python train.py --d_model=320 --router_score="softmax" --balance_bias=false --n_kv_head=5 --vocab_size=8192 --norm_eps=1e-05 --qk_norm=true --attn_scale=0.125 --optimizer="muon_variant" --lr_mult_qkv=0.7 --beta1=0.95 --lr_head=0.0146 --batch_tokens=[131072, 262144] --seq_len=256 --dataset="wikipedia_en"
Below are experts of layer 2 (counted from 0) of a mixture-of-experts language model. Rows are named up (a neuron's input weights, with its number), down (a neuron's output weights, with its number) and show model dimensions 40-79. Each number is 500 + 25 x the weight over its row's rms, rounded and kept within 0 to 999. Numbers have three digits each.
Before each expert's rows: a language model's description of what the expert responds to. This comes from a sample of Wikipedia text that the model never trained on.

# expert 0
What it handles: Word-final suffixes. Word-ending pieces closing a word, mostly plural s, final y, ies, ion, ty, ship, as in Healy, satisfactory, Days.
up4:501520516550485542489523515457482508481516510519453508509512500481491478522521534531477522485578484517470468500551476497
down4:480493489481538490505479489486538519449524558488450526530509502506494511514488497513503522547488485528546539519530519523
up5:435498501485526586502470463497488511498496462443502537461463509546489522534506542503489517521510479475475484535508494485
down5:525533496549512480548516508499513456489472486502503458535493504558523479503465512521555506460476559525492487526502505476
up6:478512507500511496518493529484510504496487485474472474509451461544500452475455473489557509474482511519527459474501509502
down6:488486476483537490512474472547487472515505530541502530474509513515499513505518510534503496537464520472518510563517527472
up7:494478461476484513480514536515459485482519529538478487483447532523498522458526507546487524504454488496504499480500502490
down7:548494501536494471501515474544494505504462456527505499506516539488486478494482510516497483552514495489479486511490453505
up8:497524432509522525484501519501523537496501476531511504491484501448513521506520474445464486512535525519497507479525520528
down8:491495496491532532498463472529504472517501496497499469471453469520507507525517494507518500517470483421483463488473480497
up9:520520521482521495500498465493483517496515539496496482525522457534484488502468547547508522496488513457531479488502518515
down9:494536478495461483523504512468476534474497505484507492512484521506542531460510463446444549500500478498493479506519481497
up10:507506488484503460474501483478515532504522474482492523518518515484489516475498491508531460485524491486514460543489521503
down10:501468507507488529518466496551481547494465536501459458539472492526517486496516506488471553510495515534484529477491535453
up11:510553491554476539518520507527483476531524512481492539524505493498537481489556487484501499468512523480489512511494514526
down11:548520511519500492503470557530459494493472498519450454509506458445481500469485490519557484476493510517499476465492506557
up12:470528549503476508501460518466535477515480482463498491495516505504469552551515540525514476515515516489545474488508508518
down12:464506487532526489508554534514507464509530503528478525530541492510491517518485455512477490452500523500466509517480467456
up13:542502505491481503513539496500488507528506514520496500532503453522528484533512478515460553541477470511490498486539472496
down13:491505501493505498466502508509516509521522479496497476500521536509499479488510473476495473486477458533457507502486506524
up14:465500452530492522516516542508536562518478499495467511504519510552445542491522505449529461539522503479493489470460497494
down14:512527484486508498482518529512492434526539449503562482537510498494536470508480535472495506453500477498489526504531462507
up15:481533509493483466488507540525548527528520471516537497538500488495486502484495455477472502488533466477527512514501539531
down15:555484455539449485513514498496494502520481505489488499489516499481529504520502503485542490509513477496492536494538491465
up16:499527509521462478510499513516493461516461506490508527498467487473528483538459477490535491515492501495531458529505525470
down16:525452476463477486481484532514550530442506522509459507522492489515448485468469546516466469460547464485515487487491455531
up17:461569500530492511504525541483493489492517520512487450475499504478496471472534498521477479492530469498540483515547508530
down17:467483519523476544460486501456498515554527510490500527478480475454492541524517522517493506494520510537440511475503507488
up18:494479523506494509535508525459518522512498496516505513490505462498509453473491489458466485496499510518505486499517522468
down18:477485495469484506493476528476390490484500523509478485512508517483528476468505511495482488453484481507497484522497482548
up19:508482472526511497473481461484535505539524494543522536481516528487477548500524528499481493520537521506456510512528490446
down19:470505528466548514461488537492480527411501528517470466482454521491474457549504508484494517500510498478516502461481491513
up20:464508489488472488500497527480518511482502518538520492500495469506464462501516527531492492439487466539494456506529541520
down20:516509484444500534526507537549503472500468517479455531512511491474496499507487502507512530507484545486499504561443501455
up21:495527520511483494464508505548540516512508502499511479519500511503534534493527545450498476487488433500474521540531518486
down21:493459504470493503491461496497491497516508481502510522497539481516527474508496494476473539525491509513493490497490508474
up22:566487498458512453477522497493487524498480508500471487514469467522519500520504480512515474506489469519487469518516531484
down22:520493446465544467511503472572497523524477490485505509477501482522492518520497518494461502524489480473517535533486457527
up23:536497486496494461531499481474532501509525471509506526559519472530498467507476529498434491501514551503498466458504501440
down23:526511487476496525511478513472480581496528496505486511487497506465467472515525488491521512499465473534516486510564506560
up24:493466542522526500503476527508542485503498523482471496485504525477536445479536518426511509538489478449494489487510516475
down24:468509502484527529468496502508486462480556505447521538496434494497504540515498514516488513532467520517505518442508513482
up25:558523505497513507452513442494476552484478533470510509515525467523477519522436488506488453533504483474538479513482481510
down25:539501525509514498506488526522479509522552572527445476512494502494512458466554502441494559488528520498509523522491487515
up26:489520488501489501451488521516515539507539507508521487493496531510516490437535490496472505505501511524471506492534542501
down26:475526506511516508509442523486534509491471534520520515502509471473522502502470500516481454540466498469487493525502489466
up27:476481499510534510480496473479507505540504487476459539495491511508517528498510493529482507481461494444518505469490505510
down27:519477487491485450505492517489498525521508487448491483462471510510504508483567527489485481499530497518458479529535499507
up28:479462484438513542450507500482487477489521514493546518475546555484499539469494534489486486499498466492495445442531502520
down28:513531512499502497501506488545547514524508486493496475514515449523511524496484522500475476508550476457542486526541472497
up29:439516476523498472529506419544470477480481537498474501474512532501559483521478524455511493496497478518497523466496506503
down29:519475498480537493489446518509500506507484537492535480516443514500483476480540549542522549500527514513484474507502492506
up30:513497488521503559522539470546458504570478443494495479482481489475496458513510522523505492491513509493516502507515488503
down30:495512509474513491487465523484506500501481517507478488440521468495494457482483495494535514500498468508485508523489517465
up31:507449516539477499502512465466496465488526492527477546479488459512449513479518497511529517500511494565461467499517502509
down31:506501523569470478493481533483488508517470510496480486542488537451479527481508509505440482543532487509544491503517495472
up32:532498472495497528503498523508480501511501492505506519515505488501505466488501479506539512485500492515485498464522501474
down32:470514479533493514502494446520507525532509482484487510488481498536496497509489519527482441514494527461482501484533489467
up33:491498530482508538458542478517565488478511505467509485502521498485531537471510513535489479506501484477440476506525444527
down33:527459456504440454496480495484433525507497489498494443489554491498509488509489504498509484488474538522515526475506490501
up34:480483507495504459467504485511510478499488533505479550494526442482531487475526501475526496498507494493531470510507515488
down34:484491504508517520523532461498484505499473457482485489483488515507463502511512514511462489527491512472501500488519576456
up35:483479470467523497492506518522537493519510491506501504503473516526449486513486533549500471499514483453500520475516536498
down35:473491520475509487498514489506474494483505527492476477471486474467532543496489497537509505518480505491491512508501474526
up36:474520509522524505473484480497542476495489524501473453513504503501523521490534526537452475488483453472493495520527501501
down36:486509527460521520495504513499428509486513466484522479475498504526479522520533468487520527492506509512523471450502492527
up37:502481458521470545475526494490530439498500480492498477486524471461489497493477509514489484459494537494542482448488539483
down37:462538504480511452510500552463446495481497520471549449506488451505502461518526444506445526530513464442490500521463479516